python train.py --n_layer=16 --d_model=224 --d_expert=64 --d_shared_expert=0 --moe_layers=[5, 6, 7, 8, 9, 10, 11, 12, 13, 14, 15] --normalize_top_k=true --routed_scale=2.0 --balance_loss=0.000414 --beta2=0.95 --batch_tokens=[32768, 65536, 131072] --seq_len=256 --dataset="wikipedia_en"
Below are experts of layer 10 (counted from 0) of a mixture-of-experts language model. Rows are named router (the router's row for the expert), up (a neuron's input weights, with its number) and show model dimensions 0-223. Each number is 128 + 32 x the weight over its row's rms, rounded and kept within 0 to 255. Numbers have three digits each.
Before each expert's rows: "comes after" lists some tokens at least twice as common just before its tokens as in all text; "gets" lists some tokens that make up at least twice as much of what it gets as of all text. This comes from a sample of Wikipedia text that the model never trained on. Tokens count by the router's weight.

# expert 164
comes after: " ", " on", "–", " (", "On", "\n"
gets: "17", "15", "12", "16", "13", "10"
router:114151158132130090173112128109127123149053154130156113137121118114172079199176107147099175142109128101128089116123086114180153140145105148118083076163129142076111132141162182142161127135159139141131194164141089119124096118115118142165141109108183144173113095098155124110172133133160109171157089172120088066147088090144104137128125090078129134148082188116086127073066087164115094127072129103149096120129125193146159082115133134083127143144121151033145096110147151136175091174111141104136167157124080185125129088159169092070085173190107083148144133164127130116182105184096171141123110138126150158160149125053055162107161111156095085112089056143136124095084160157162170154168
up0:139079174143131120150131148099091147172100081084082098159179119149141067160084096141111141113183154104101149142194102112106185137110101119088139119163047122125113147179144106123139108179113141136079167108085120061153137146116099166101150104123144125178164132135194120138137125150092109144077136211152131138157104087123082160208075091085092127165138140091102113118154044129161133096123185114121101128112192105143107137152175160098122134037120147136131150174133167116139106117083171075163130140151191165158131135161145100098133130120137134127157130207175114160115133135114191137112139062192132164200117082108091165096101099114120125157108088148090149129095128092153152106135
up1:113132160084133108161118155118113181151079191163164091131135133137178084193152194120118162140111101115148080173118119119120157176127061171124058116207159139063121170179139156143149112103159101186128109145124108143148129226146126089171151101136140147134082172115088155134193148169135124143120108175100115105092148119137124161124101119120090165132094124084097126120098092182122084085101175115177103165122069175160135096168117187091114100128089085119151116061167153143163095146100099082152170098142073153125126090118134126112124164192135113102109123132120178123144110166068173153093130154135118188118141129113062147133138065153118138093082101143198112115121152159150086135157
up2:116104112138096087124149154125145123121096153139177163063106139097166102137112107086159133138102112085172051182140140112191154183123134162091084145119220100118091086052126141129120105152125114152104084174138092139140134099062182099134158151144132121165084093069125129117141167131116130145167097116137035118145079134178140117123117105119087149140080143115076144126095124191148146165093151110104095073149103157107123088164132116089191167134156150157214132128105110100163131151167059117086171124185085122060159121158155159098090149140122054120152118149171076143149112154164127107105100146146165135130084157106150137097192069149126142154094094158158124093149156155122140129171
up3:177140153083089115114112028106149072079116138144140134108133122102102160145151112182178175151142108120123072166149140156130140157133111096075115106087089165113139119110148169120097110145163112169125149145133099071155135203178131188107126118185164156183122118138156120096151108184180143079146152173122094092164085116140191163126097114110066155143133134140164149114136139161136120132126092112130117217164088129101116087120132176156064130164177094110157172163153132164175118127103147162109172163164139114143036155143100085143085147126145118122167142075094138125138090103128074164139105164182074180098122138158168108094107120130166079100093101140113162144100120176149165052159
up4:134165039104099147091140127118106132091153134103112097152091212136098128118156180144146160088097179119123151155141123123094104205114178160129140122100125085167163089145111144130115100148121142145179157147136136165149090132166175138129148135174101071031126134173087120099147050110093060118148122101154103091098126134192155122146134144155126067140122119200128130142154165087135095091145111132132144089142101148142135101173148084158151102217115159121110137094139126090133140165150174088096159106142159064181079162134095113166178167105105172127088189135104131146085152099145113137091101122190100067128100109144134139131089103095150132142117116152178135208129086210142141154116
up5:154162167053119039074146118111134219157102157137072168134164181084086122141157163170091186144115132140131141114133111106122136133129121154118115151118070106077092056158103115156161147182132138116153196084145147173112108104079093126110106137127160123138072144072164144170102135176110174122105119161117159108137137111150103156187121110156146111065180158157113128124121201101138160086126081145145156114054118130150158163119125076158136136153130114060116176124146129164175112110167127102117092079118103146108099107150155113165097140090152068148105198153112113105153175118146141154132081151072152153136109116101117121093152165142098108122094148188163072169092079165140063127106
up6:218100193135096070129121175082061121073089158107141177131157154131120134145158108161118127101118126143148077127101122145103130103124138138114087077119099082146151109163168170110126157135137140110185159116092103143108096148132088153163080049086184099188112140104089168107107145135137122125087199157161127059179119149104070136129126118131157144105146102194154094104129135103095119125162154113163120129095146134141090078105128136123057145119174107088119067146094191150198140121093118137140190151096123132127184132171143052160150159113211075121113143165170131154131165156142079176134114069186131145150113118087078085090115116146172088079118115138147111134135125106134101153151
up7:164173150139193143111135142153134061139112119111146119156155105099091110163137099139071129074151157124113118095138157148157104102055160126145128039142084149101145089194095142151179118103115164172146141142122086114080117148147099210121166175049152093142192094113162119096164130109163082111137166123109100091152114157087083091145150133123160184151067042153126143099122099164110119097125121139129121113140142178117190131106115078135097143183123113168131070185156193142090118135142226168103092153089137151189172123137121133104194156118115154089105109129091131144154111147138081113094074113114158136156112204094121164152127161116143125141126082118109138114087157120083142117146
up8:159105129157142083095132162113113121127078143080121086140112074142157131142160057153134148117167128143079096145091124092114156090131109140125097098124075079075094133154190122181116132156133165168196141026127164110164115160183128133143100156109136175170100161074148135122165135164145170117105179170112197145188113157133123160191124092137092115134128086092160218139110113154128133103119163128100145114104098087134101102156092139118105099179078120109062198160095157140115110127167124072133107128121131166089141088107138100132114134120197136108123109150047118138103099132170122114156104108173193153191148132151113079142120111115129134111102192126072159174098148106197122174115
up9:175146115123096114154132097154163143121085127108099138057105173148142125153156140192137149135179052082183124134113177184131070103143097150130130116166144092109126120121093090180158124135098113136121162092115133104200139165170084075174087154140082160119168120159128149105131150093115110096124134088133154111134101166088153153150098141070142093122182151133163195117094130093134147114179096112104138115138092168121121156150137080170136141196139142118135191137120166087127089192106137173122148175127125105078169160112156086170140137118183119082196085090124144121070141139213116089066132125109150089186133098111154145161079170084125158170126099114109127112218138115126105065099
up10:166109081162190156055148154137128118112174137138165171169136128115122176144114150163120080121133137179107149161136147164126109119114154097151188144171119107139141148119129125091098130175088149112084025114109182134174127122172143135122100160189096147084182155125120160132083096124116150095115156171107148132115157169092157162107153126121109128059166135135201124151176134107172162137165102133131128143126116072150073152105120156167120073153097100160122147137068143159103111134104144141180096082110167020172134207127087123197148113107124129117114103149157127113105119063124097171106145112102091069136127119182165082140071118098172155100144140130204146078194131140110125112104
up11:142106106108090111127129138181054142131106162156094146076085073145141142120178109128102130131138136121109143113083067141149106170114081191140048119146157106106126160165113112150121118190082186217128143118101154147142079111110135128144128150096114115136076173101066128085150149085121135127179145120137106078128181132142068108149148099183173128164103186115112130215123156106138091162112205076097127135139169160134123136153085134118117126154141123105064131122134177144075112111145131125184092136089143142095108110103157171080118152170164122102147092154123152093154089137127120173079059119205110089214171152127169141112165121191139105105118133107124163094109161168185125138108
up12:137112098126124110075184123164141124122182097096114173183118085093054090120113129119162101108100162172109078137102103097140123112105122176141127157180123122125158133092151115039149115169154142170150140168049116153146139097212091101148149169133140130097134134147075133141096115079133090083097129179126129094155152132133198084104154161155159161091135157088131125107172111116127090113084094188141130173120151125117083122095129157140206139114147085161136135072120122121148087089143147104154116189147154101089094085143124153090049171189184118112132153124129143140126156116103149136140124146119144152214137079133090136098079177100146130127164086200149124084163164140175150063084
up13:095113106141130113155140118091095177124142199194140132125107087134132155154111101104116153168104157097103095157139128168146182123122114163171103115082117159112136115185176137072101153128079113139170184090120122091044103112140122171180110127174161129169114161096141104135179131114149073100120168200141085140163141146113157164171104115146155067108133101180158100128118151084166102127159053154126115156109065128126077090114119134111094151162128143139147079105138119167152093128146088108090161148110090124112121103177143133155042165146196102119184110074110202161180101108136071153165159123048138122113109160095118064052092143099167121096109141105147127156096122118117088101136
up14:106156083154119147146102142127111112116170151140173081156137113096161128067161074079097094116133134106088114067086151114161087186082169101121171103136129097147148161079125145098113103137178155120143120173107176163138144087106143022127141129099143128088159111136102127113141119148088129162138135061111133133129147114084095083083225172200123105131180095111148133138164129117141138159142194179167127117141175110118155147133185075114123121075155159161173084131055123139044157172145153186119101115159117097080131157156139097139134150122073119145133161129118123117119163133098119082102141136050080114107139071112163116146182138113168170138169137187129152091133152174142180107092
up15:112169130148142145122086067155157104150061148127140066156085096118105077185147141166148129167153098151094197098168092129120149144128127113166113097183170106145122074121107076151149230137149129153078145138142120145110133147174151164119134113109139123116191096176143096146092130111157138107135121067129109123150143156153155189083158113148123155122137084198085112104050107085109133081106137138127147151118080101182172128180140033107136115173096156125105124112138145080127154140146164089106099112090083142095061153124103100166107064152135142049088142097118117197145126174064162152167110116060132136138134144097121159158166090117102178136081160103110143109116133123155092147136
up16:150171178103134110112156115133124140133124199091135198104156152078156160148101137139160109131094135148119105145148128109093142181141154041081085193129146119101157171119135061088114071211076144206123149085122183176100095126136114130227097079112116109100097083128156143116136124124128113117171125165094150149132142141095132129119126125138105102051121148100135076145146117129120104096148088109132115080038190128129136147189145067107194096082079160176112133126132129061164110124147172098059109126142128138180102149108075137115100078182143148121126148069083123096081145053123143148162120144142132137144160091153126107091143125114113140176134163122100109149139136104096138130138
up17:102113147096053138143160127123108129109161160153117122084124101122183149094108065141164141124164141160137077135120081160143149147184101160099081159126047104124103155110135162151162097145193141152138144144131091071160139189078085116136112110186177107157076143121075146179190124129143136119113196130124108135177173164156146136150129084151149129128087101124136175116158159159138113188088150126206081057083118150121056133119106214117172130099175075117129102160191171122122102131064119147125109120141185139109115099165120108120061131140161142087126178055137115133121091127116112140142155150120127163067134165140060113140113158077104098133167087154149131119066132145116143126147
up18:094137166152124134121174141100102090145097120205137169093112147125155182116056158098137186122127130134097112061104117154062125117113131110082104131104129175149126142135184091130051161141107105118145057055125130087081100185066119139120129142105158138118095134115139113080202168121127113096158114144121106153103145197105096170153082145128141071174136140144101127091139136107157086141160135108106152171078146089143110111131164199141121114116172150082121126124122115092169126159160153093113148143105118112111164084154119213186095157123182138110243088111161102175108120095137134138147160146073124111141169134145162026121116153118181139087108193116104126154119117132105135118130
up19:095099209132112111115086114102156068139134095127120110164115124145194151124127135097050051127119049149108124117133196146161168117127131125120092107208163133130105099162161119151136159112099173128111161150119116149061134101156119148155093113136156145194142103145120151118112192113127095128177094138112111136147101161181191144129154118070093167136093147115102052097132128096111129110128135108029141168120147159057092107148137135119118128192192141171080127119138115100135091115154111095104133149086065144088109127132091097169107154115158050127091124169119130135145179157147165136176112121107134147227120085117089160077184103155122094103153096117154164132120112151132106190126
up20:126068101141158122151128117110124151143147090142124121141148160156124059168117101217112092085143115091123171114071121123119138126108103086116108110143178122080116076176121141114085079171130158170143176141138136096168105145140127130136151117075100157171145114106147109152121204136155155127158110143096119120072123132156096113131153103192086113179129153150078148137162037128122147117141108137113127094113153147146076113174191201131135079121074178065071155171163121138148108104102220106121074143038123145087142164132150185122166114121112102110128122171075128113108080144117123155095110122086122177156173198132134120160064090123113100158108122179140073188158146144084131149119
up21:161112151135106132168127126118137195174084160087135186125113163148168115100046131131176204137082172100152092139164123102149092082058129140119069086096154148162136164110089134128147093103201136116172054124094149121157097143136165059059161108156102144141129166138098108093141125122124141134129062112114187086089098154144093098135163091099159160142120169111130141125119110152139145203117158091084131042113178132169184130155128137118118132090117151121130118071156137173193170068106129116103127157136084186142113123121091124105092181135120144139186084151126147055112090151132147097131079090114130114134143129163198092134131078101173123161123114123141091138144180129139150166141
up22:152135200098144104171154123096180129081121150126112126179142122093149129170162120153080077137124116152155200134108187188096127118151161110121110236091122146101120123117154084148141121082127141161177137166132122118152127088124047108134084134189148122158183109138184192160115151129127139113187106146063103171222111161105114133135131170151109172134052130140153034106092129110144159115119137100122118139083116092148117164126179141136131197082101023170086163126145113135138132116134160098091107062120077107094077097139106145110140121109109131123110093113167141112133143092182121064117151100077109155145083140155134123125139080132155173134137114133150092136132118098124120161142
up23:096154098116104141138097135096081142096099156140121193040140116141165183165114128135123155116140104118155106170055193144145053139116158167101131110108097052144080191087121146119165103121131074114148119159097093181173084150135126122168136119163132135137093123123063078092180183143162139160122108125149138127144186128128111184035116155121102116119101156116155076131126095192128094131119150096198145135128118102145071113150082073072143166144098129124147086127105127111151138153153077116111148106186088119159157105111130118118158144170138108156154122120178102121127120148108069127077169061128113135099163179068139101174188160149131140126207088147158141117095127131175094166137
up24:189087140153163110106163127104084195110124133123170102128118150120074141144158129169140188124125107146126120164101152118149169113159129057139175139082126168136151125161152101085054129146113113126135150049108131142170088088086131149160060082136142064161110146090123125135132019147148096108112133173110126137118127084154193119186099083152121075075126089042143138134157171095097143105149102115146157144117127146134166181097139162135095160153093139107116120172085192167162126160139122165111130097155110105125134106145123102198101118065140100106097152109124146100162091111167136150175138076085127072102123078119125137184058121106187118097133153129133105207116081129119123095157
up25:151121091134134162102154141147070148101202123161040140128128111124110155105128116124140134089099106091135127121117124148118088189109167130129146206115148140184137130119090092071141102118144095107142121100119172139141102109145115048133099125122100141080136100124111129151108141124085084106100138092145113191136157173129138123115142145174140109077112080121137109158167167115095137097160135147111162173060113096131112186158128140197151140114121120140142095158101087082166135144182160144161121108135141016149129144072104161207172107099128165086115114096155099126048180052134073131129163123128089086090065102185185059143109119107185162160152158125121115151178084147111116082133
up26:142224139146126147136121121157149062120087100107152145162110098144140139118191112106137165128095154130103095089135113134162128150174059124210106092121064183158126127101181149087145194156135129191141138155123122133108096063107123099114114114114126122100150098168121126131102123137103103139177135185178053043174094181101143094088166099110134136095132145136096139115109135114103133160102141110085104144156134149147131091126121115142135150164255097077118131157125119156161136118122165103098079126068064136071118127144114089072091160153078165146120151124094134098165103162128143086149165125129193131168131071096129147068163069113136111130132103165153159085139137163163176131132
up27:175179159091104122069197124160145156158105116183110146153133103130162128158123177045123100132112186152169120142122116106128145093177115149061089150172134127146113091109155067099132103117148097127114106170088144149099125123169085182122064123166178135137153151086109136143135142121108157152153135163115107184151116163161090199132135128165161113105149116130150114128124136053108100101099161116097119170160129143090131107147119129203190179135156103195087134181163132136101187097153083132105124050055122141156111099084154147118071185123090095159196152097144119095134121101161119097095155123082137135118132153128129151047139197071071104117124107138111092103121109085120156150166
up28:108106108129131170135170122164146135104184113171166136148128128131122159116127117148111068081130126162106190119089129110097109199130187149140159200142182064124128122146132120093096177154120117105125095048126163127184128104122135158135140171102119167109130102097106142120096107101095120123153116056118162153133182150170169111110118154138140090111179141158168124135214152044146131107132095155083170133048130093114086167164070101144150072116148144167094146156165104117114216103137165124136069126089147098172128168104126150149147105127116131099110134089100162116107119091177094139150170125154106105103109154205158085161081096050173144161155165096118105171149081163125109100079
up29:092177192116121203148112138086113091122167145134138139087160116153105187083095098099093055113157144146112108135108126116143160145185136173119088132096091123157087099118192157172174074074122095112083131105138131163135112141142134102116084052163141124145146115141100126154164085067159120122109138164109093126176146098102194170075136174166094106112168125114114110122174126142096149137123073076167125179104154142100163115129109084121178161167165114215155154145105122148173080164067126104197136079154112099144163164105148104160106126151137102137110164109183140168099138111126055127121190108102136162132141111120137128183227079086139139142127156120108123114121169165103105083142
up30:215121141136142171095096160177176131113198133108124113165112146142090135163135105180097134120127144135101167135100118128120132089147131127191171129139132133192190093149062148133090058137090092146101133130149105085129074131202103068095085106177035086138164166161144156133078133165104086111157085081141116161097138135184159075093131175158079121118175166128105138120184162117110099129117070171114148117076085138138156118200175114155169141148128157130110165168099114134161135063152175111165146134125151095127127159150096131134105102129118154144155166157120145124118105077156080093131156179150143090137123149125155137161158092148101176146159140077130090112129135071100119041140
up31:139098129123121105137119124158105182000103125135199142125098142088074117069104125149182144024121160088159160105160134097117141198095135116135088110097144082175115090130179146101071136152065114191097114122109105118123106099097109102100106161100089109124147115154105137116098137107114091143127150103122117158089138185135150130110158122130162111115169129133129122128158115147099131080167155135132147097086126110122088222157135108205127164085127132123127162123120111103115143162152173125157179123116157086133122167136016171170171114154108080091147195176116093163102164148109153096171125097145117096124198125148132165152110094133107127133172158095177113120166142173149132106092
up32:133152107132143096149190112125160091134169075142161098164115086123095095134100198197138147123089104098132141111195167137168128135167072148133156093106115102125124120128157137088147169090199114147149140212146141099109112140127146184124101125077131110160152100170120114128161098110109116179110099106102116033159098088135134103160128136136063177155120120172133137108133166147103109104191093163113099163141090137213184169088119135102082134126120166083138134152135106132082110120129172073098160191144146132140087132188114106117103103102166152118110094141157057156169107104111124108138064139134124146166084125114075162127168129093088105113193117148081182192091115164070181108142
up33:129173121085131107131127144109114162081171128110124144099110157112125072090152135147110121117138179076116130089062156177091141164123141139130177101084104092035137068155144147127095128113096162206122136091134096113114172114124133138131108104156129120095138126122067069112143071097110120139219166155133140166180122136103103164056193125128157064113069093136157130127161129119107127118112103173126165139092114142163120130113132137153114118100168115158156031106155108142130090168178142091173101131046135077101159142141137117197094118170144081151142171128148150151083144132137079108179119094142154049152130110122108086103125137145209130111160119173170086138167124145054110152143
up34:132205147123054139158101080143124197114131119184112139159123121126123116082201146112120192125132093146148152133180151122112125147112164098087160089106112101153119135157089114181136128129110124137138088132127120164105146117153127075115125155122133129172184160126130085133136074120115082161138124114181132164106128117155133161125102077098120088098083191149135124133102067099116117114125144108164124095112198145169148123186092179117171140119158133105114106104205075105116119102198100111139194109120191167133105107179085100071124155198071166180155148148092106144100105142124142000073133140168110126119098089101134130098028132091143127140121117177126149160106132123132149164135
up35:186122134140177118086117110192119138142144142141148140136160129083138136068159169153114101125126124145139153122132146139075090171148160102189159091122156078109163162127131129091118126115130104191131069119128119153162154134106112087093098140154103098090126114148093154127078122135142045130126206147125131160176178164147172120136124143165100095126181123086153150171237198091114148140129115137059162145120113092114119179162169098143112093146140115155152156131137130078077122116152135111188086094161135041138077127049102162145117076154185116124158122055134118164104162052125147135137103108107073124119115152176119127125149136125136190118138176113156100092214138136129076102106
up36:127106125108140150162115174128113129132131161142155147166101214111144124127110139161125078104171159144079163143127165111106117127095146074068109149118112103074075157141118147100118132144071090179123089106103158135087076116115130124131158115123145174058097160123101137208154137115072110110113082117022109160072171166138153055128154104101134120185074149156132085127181079138193155148142125148142101166096143143157113132110135164115112171126174142075138169143136170121119119150115141146103157117146103143169148119104217169102166119110062136099144116186181084121106170110089118156132069135135112119123095113118175152175141134097137182133158118164083132097128130207140163036114
up37:158109138130114140108119060149099130113078116114117058122091155118162110085092104179145178089063145146112137171123087138148111137129140128145140146186131075134124092107057150081105106152140170123123148133119102149130125146170139173099166138139170091136150145086139159138141118139158140157101148038083122142098195177138165148137117150143131119098129109181090092116110182109124169196107182117129126086121113166112169123128181091148163131071077171083074092138167136084138154145138135133101160162085123167201132072081127151194166111110133125159148146158085132099168183119124101136140102092089110064050169142085125167136096171121083100092211156126106080115169142180174104127138
up38:149166126170160112125162097150128122134073102091096104160102200126121106097106103051203092093051192101136147106161062134099174188122130144090138129098077191089146093175167151140134139123126131151109134116140158068100101105111157161168111120152134190152109103141159085200124121134084159130174111158109102161113126123103185140172133110111146114151139124126086158086122123130070091150111132117153153111068143094157137099189164103120095105134130170150082127089117137155180085174165088106151148130103213172146107146209134113133082143149136097178138122153121101117120110143100163104132124122181159130168102108144132167080096096175131112169055096131130104134090131060081158079147
up39:136146128162182149093151144105131102186095137156174137139103056101173173109119139141094156175118134174179104146114123131112114157139098101153122109132157124104180109205136104132133150171097132166092137081126131098167118172118059131092168116126118120143178097181120147085142087115133101134210125143125155064137064154174123170141178116116163109168135156126174100180114119151132075127139139078090171133150108128129168116122146131152107191169148130096087151171101163079076121130143115152067167163175124088119178135151109112209166125060135099145142181095142130164078123084156137105106116099141088090221174179119161137156102120131085130084079161159141059101126076154141125108123
up40:137083103175184082115133134155119160174136118095148076186155116126086152153143138113121078131124133073130129169158067091088105066095078121123157136194141143141086053109155063066086150177167077099133161046127110110085121140117090125113102134119136120154113111156151102077145124167116076156116140140093120129161088156147103141141137145178184141129098139111153152110118121145100124106166136078106139117123075148126132113096134129183099130095126167114085146115124131122171138110099187096184163137117105161114173115092172179155073160108154136098158188179173052134172054153166136153180134152106066125183119160138138058122118109133167080110057148108146083117163086124118130163137
up41:136124154199171168129090138138131148188125159182127122138170123140102119088040119111113172158097133158111091109084170104137085128071107175111106165157128132106097151135159124180103141119137136125195072108109142163136143076145149081186108144133114122160122131092169103141164152081184124121161068132080135131151102155106131084174103136125129138147153129108104175099151128124113094114145107111115119108083147154142162131115145167104188122115114158186170056106106087156064102154109137075156119054134151111138132140167161151115169174134139124039162065068150112148182114113181165097106097154122172145125138133131122119160112092135092188075120208088143059152108119134082111155048
up42:125153121114150128116121154109141144167170129202131154116128131154137190163141120088142090132120126150143146091127223089127125153109106058129175182097158146118125109119127127088155117071114129134143088141120163134158150130183156104148144103111136119068161097106136112076124110133110163105142153110161166095131115151128132102151158094110121162100113088131216087141189128137191097141161132187140139204155077093139081154130119133171148098061123134102165142146090097062139117107087189132128114063107111065222138164097085145132118110139117138108103125093142109199102080053146104144148226150107086132133195141139134113123109138096116113161154158069197153118194096164120133132120
up43:096166142125210086158156131099135108074121145157127166076172148115115129160107096148132146146110097118166092121059133127120114122091115136075135186062188160057120102113122135164103129091129120100151155157143192135167117171088120108118104061137144144130097094138122099100152089118091127131170098147130164091117107081135070168125082111126100184158159155146132142116119132161161096143125021142203147114131137124136155134122152087109151112139071056120151129091126153146213116140082131182156093159081066135071110120151163113141145164172140076097123126129142160192109124101214142135200153123099125182144139143146086092156141147117179135149130102140150085165127196113134148152163
up44:125127140189166168122119152093162125094099123151084144121165155101077156133183106159070081105066092109160196118111149194131102135160151133073104161128157126119158109165084133110098114136069101154122109125163130158151114121139118155204129115159125099052100117149154159156142085111149098129147145112157142121084177074150113188111123160140132110088103125124156094196171188052143167121161101138107178128115110069130074158128159137165170098102093095149149131094156080141152096196127191137111150119093113114166156184111085141141181092105159142141105103123179101122067177091177120113135128113089070100107120061123149091092146109132094213105185148084139127147174133134151121114131
up45:143078105187115135173127135140101111095201136160101155136113125056094137155160131106194083137139149150147188121129076137142134070102167186132135111132140071127166158115093118106096103159048115074087114072135150079094075080114129118081188142118123178063131112100154145107064135115107162130148148078151166151145124151058096097103169131132138129147163158149129157136131183106164116184148120121127142140104173139152100108099181136082126083143126189123121203058055124145117121159122126167111129160124120131159141130107082116101146122119192164140141103133079122128098082117128105129132134076155155064105084153119123067137101109176131185171156141098141157183116090131088182079110
up46:117091119098100159164095092151109101096126149129144111132164165148078143125092130139047147107108147126071133152111064170138117109135174168122146112121108128114121067117117155174067097118088170104169053127132158147096130159147144107133147101111129159134123159085100119101147132074171065097107121158162115121123145210144078178115157113176156159087163137154132134102137136107123122115204083100093126061148148163149146194096184138169142130181142142126105114126169120052147100185180098143096133140102190155115069090128159152106119107100162123136145067155084071143064099142124135171203108104151140112146144075142135154102116115157143122153104092167183118136166109160110149138021
up47:175114127097180156140112093137142138073149111099225186097093153103146137168137126112087128113138152217095109112123169135087069142087126162122198180166139135127166151155096077161116118104083160140119079073185107126140164103177126079156137119105085153096132121166133159181144119115158114107063130171092135142138163081145153128141157125142120129135096141115126108155111134141153140087176145132158148142102143091063149107168190109125172184057132137139173182176130132099168154118109135097118114073158132094135145143104124112209113096115117134126111119111166079188058157052162110069183123133118078145128122111176153136148113192097132143186129137135116148131195103110168152097105
up48:103059157172106150119161118144145196091145142136132161066153139134104153146078185120128124096112110061084154098106155173067138133146165092165133161185126104165131138099094071107038114144076135076086111089145178142116134152145095105135053134120103158083167151149112073110150156123159051111072161120179144159168152119098122119106127173178088134065108142094195152168138125083229173152174071147087137183102156110150121171073119109148106142096149112141114134142168109106194125118139124150175149148125140105183124166097097150158175127099132137105108160100106134141119153099128118095100131138167111080112158161147102081137076101117131131157098150109135131154146104129155145112069
up49:139105115140167161116079118089104103114133113168074070161152095117111107109149071123074130115091084120131120132156177114118136119100134160176102104149104135135130136126158126114179212138136145162217152192077076105057129079097155090109130208100124119115138122127190094120179205105217201152141052176105131132137124134081193120158140146132101124170137097095116092125081100161111084106130103186132129149070109117138111113143123082106094076174077158153119110134154179136092054158111110098132112098143127141141150151177122123109159111136076118118061109124113173083172150144077154156100125158081138126135164128109152146143109084154094148153136114082130134123112126161127091169093
up50:110088154134034165155127134137156148168159140134115097127172152104185146142085124117090103115129104140145140119167101103115113129119227172108202152108062114158132153180092139173186103133177145135116151160058094153103132145138111060159128166132165101135126160137143115118154127088171175106068110141095103158111192100169136185094178139155095148148098103146136133150142140182093102135127115125146115081127138073106102119140096039100098134124119165147077158105135107092131121175084069103186117103139113125178161110118133133119055145151087179189107095152092124129094103105159139136110063143185151102068128129120092157179092149097087117157117130039132142097111138164135102096142
up51:169103095152133141063140082124162168098188103125145120137115147124111162129132138137119065088112141146160132140119159132070112138119141139144130163106153087172160113100117096117110111157142120198121101080126179144176117089124116073130110092148086143094149103143163121122087082106124120111158122128123149143144166147084113092125118145182113065067182115125136142148186153097168147141123129178069175188136101125106126189109105113189146044128120111193166126140100096126141149089066137130103080085100132032146152141107085187206159064123145155146137117114120140137090145036146108110102194171142124077108142141173152086163106123129179116117144206106187103115137062127122108105124
up52:125171178040121109130100140193173091162096115078172087165171090067175143136119104139125116096111151123072134076072128076170100123194076106116122120153149162108134163223170106147101169137131148179143119121125151127120134119111094058191134144143135127131149128214120091153177070165184161091128084114100151092080133178144173141153167109089125170170101155118105154116117125181135087068104129143118118145095115143067181142159133142116193170152134112082059107122084100116129172115145092102077086062149149122117125147089085105140135149106112133138156162085092129089078164141127161119105112110161144138142122096127114149146094143106110136123129113120094109135123161152147211144116
up53:068137140109140135149121102124174160152129134168099110133093130126154091145124101128120200116065120096115140113148105108149152094207118091146116119125073157097089156092156152078145136152129126127091187166187061137103112131113132192106126112090170137117142096105172096183104103101179109152121102160118109105085057114125129124146107116109127130100134176119109115132090122109143135132074146135121149146160131153140174113129111083104100146131110170025147109105168135103139103096076197105168168163088065179115124063100159107103100107160122161165113119172129098131185117150130164128134117137050146133168155162076107177109161097122081073184117076092107139145082144132252168164133
up54:143214125138115187151101092112139153086179160068181132127137159119159173192129153219049108057167139133070098086162157145118133150090107114088131205161181136125143098108123138119156138125127120151136140085143192174149087106139092151095153106110136082076151150117132143156140089172120115126092108093084093126159144112129147097129128137141174145155089169204143101136087079153151112179127101126138160137089163146068142141132155097125154132094074112075111149145122120103193171125100150128107065075138173128139123084093101104150065099106142147129115118154111141130084151076154123197154108156119108098108175080133096054154159126121142142123104097137126169171147152148185170094127
up55:117100105131127129155073113223091085045115092069134212126119092123150147165173178140108160154158154162078097139167122146139105194121080161195157054198153123164100146114146113158154134117108158109174118156051107207120155033157087125111143152096105077131152168153099135061183159067135114109204187140105119118161130122132105094135127108161122137110118141118106090145110159156130071154122139072094096148159180128157167106094102127115137153162145113126107157166140141130139138133163092174115150162038131128136106104107137072128074161122140118104149135152162139154126087158122135139166149082121138097172141079100138118132125138141096146115108107139107175091127109112153162132139
up56:145123137076131153119178085121111143143162120117156152140097128097138149140098113129102090109094103137117106088128139148112122158143165135128128152131167136164151075137115069114084137122112117121134027105093156121138124086084148120197099159097040190049143111116114140132136136119139038123159104104151122147139162163109214097105182139137135167133164117125137073169180197071159088097124119140095160160095135117106132156149111164223110149082130081176110075140091093174121110160096122100108088109134153108122160132081128181200154098086112108151123154068106100114113149144177107138180129169075060144143177117211122079100136178125105158138163149127139150134147116085104137115116
up57:132170166104176122140137101103205111100069125110105208165161127157131097119148125145169145156107137105172162111129123128116110137130132077156124132140170143104148124199105127102124118072146131159125120150161098153149137096055106148126110118156101132157224088202134100092052119158164101117213083097165105156093095157133098111106102112096128136117137167210103158113166080148108185062103086096109095086148158123177113155104138154121216114119085130100184116127147107126130125098125157182060137100139127134082122129159113135127110130141081138168174130067165117105087121127145187125122087091121167145156138123144130156091108101088147112150104139181100066099139150079079185093154
up58:096085136132185120139086159121133121134146172107172131124081105163140165208038096129142147152140114114147056202145095115187146133185072159129178163100115129130128105106161135132180157139110126091167110141101171139206202097172102125101180118166141163146080178097078128127113166096119068118079195147151147089148106108107113141124098125152080168094127146104096111122127074173152172101127117153114101144192130128113115124179121081101109157103178085109186128064170124134180130098081113120139105162109107097074152146110101087162116130109105097079119160180132156136124078110130159185063142097127118171120103083144141129084103062123153128092120155106126112143113184122146132133149
up59:157071096170160137131091105187173133116124149140151126145128135067099136158154121165139103144161111155183123154161155148118156099150131137194107124122156100118159136153070143114155174154177092141053123116111148127190121137130092186050111144146148130175142110148118159070111103173123169063128098098118124154165130143121128130060158109104149182111079100151142079120121089117137146079158075115075129127088004160083133185115107091153170132169149109093171125076178178114113096134111106126121116097093133128066123141134095137114087152097094110062125137091102117119124068146178148132124122143097115151141083147158093170122029082096114120120098107168067106116124158173135122113166
up60:104140142184116096139123150142101148171131110154105121087149180142129149109118142113156114160117145114130085086127127100116147159089102149156128170134079151086124167183140114114128108057102086115177128085147132112127134123183133112115146135041146179156112112054078145093127126126075159109178203180119140230111129136127076139115123118148145138142097076108134156104106098079107058105095151115175151066180144139131097104203136158122050166121089144126151125065106178170095106093140140153192101162122113169138143104169153157114098141157165088103122148180112155165091132112146126142192070124158086129132163166152138112130128163162171085151110188095123108093146114148125102107032
up61:138118145173063145124179124124169119137083128139128088158145139151047113151170131085165122143068115176141174184190082124134129118097160159122130094061140156138132132169126155132159143179088146090118125121098185149130111117155150146159137179116153179093134149144137195135136157089111217132149113111149097076130122085158137112144236125113145143092103097110159125126094167092089105144134096121083140172085131195183102118164120120189086137144124135091091143043143122152147125170175142112125136136130073144129086116099143124070166169104088113143114088153102183118142117173109115131142082139168141104137127083129109155117084083178171138131100103027140117160184113180104116095128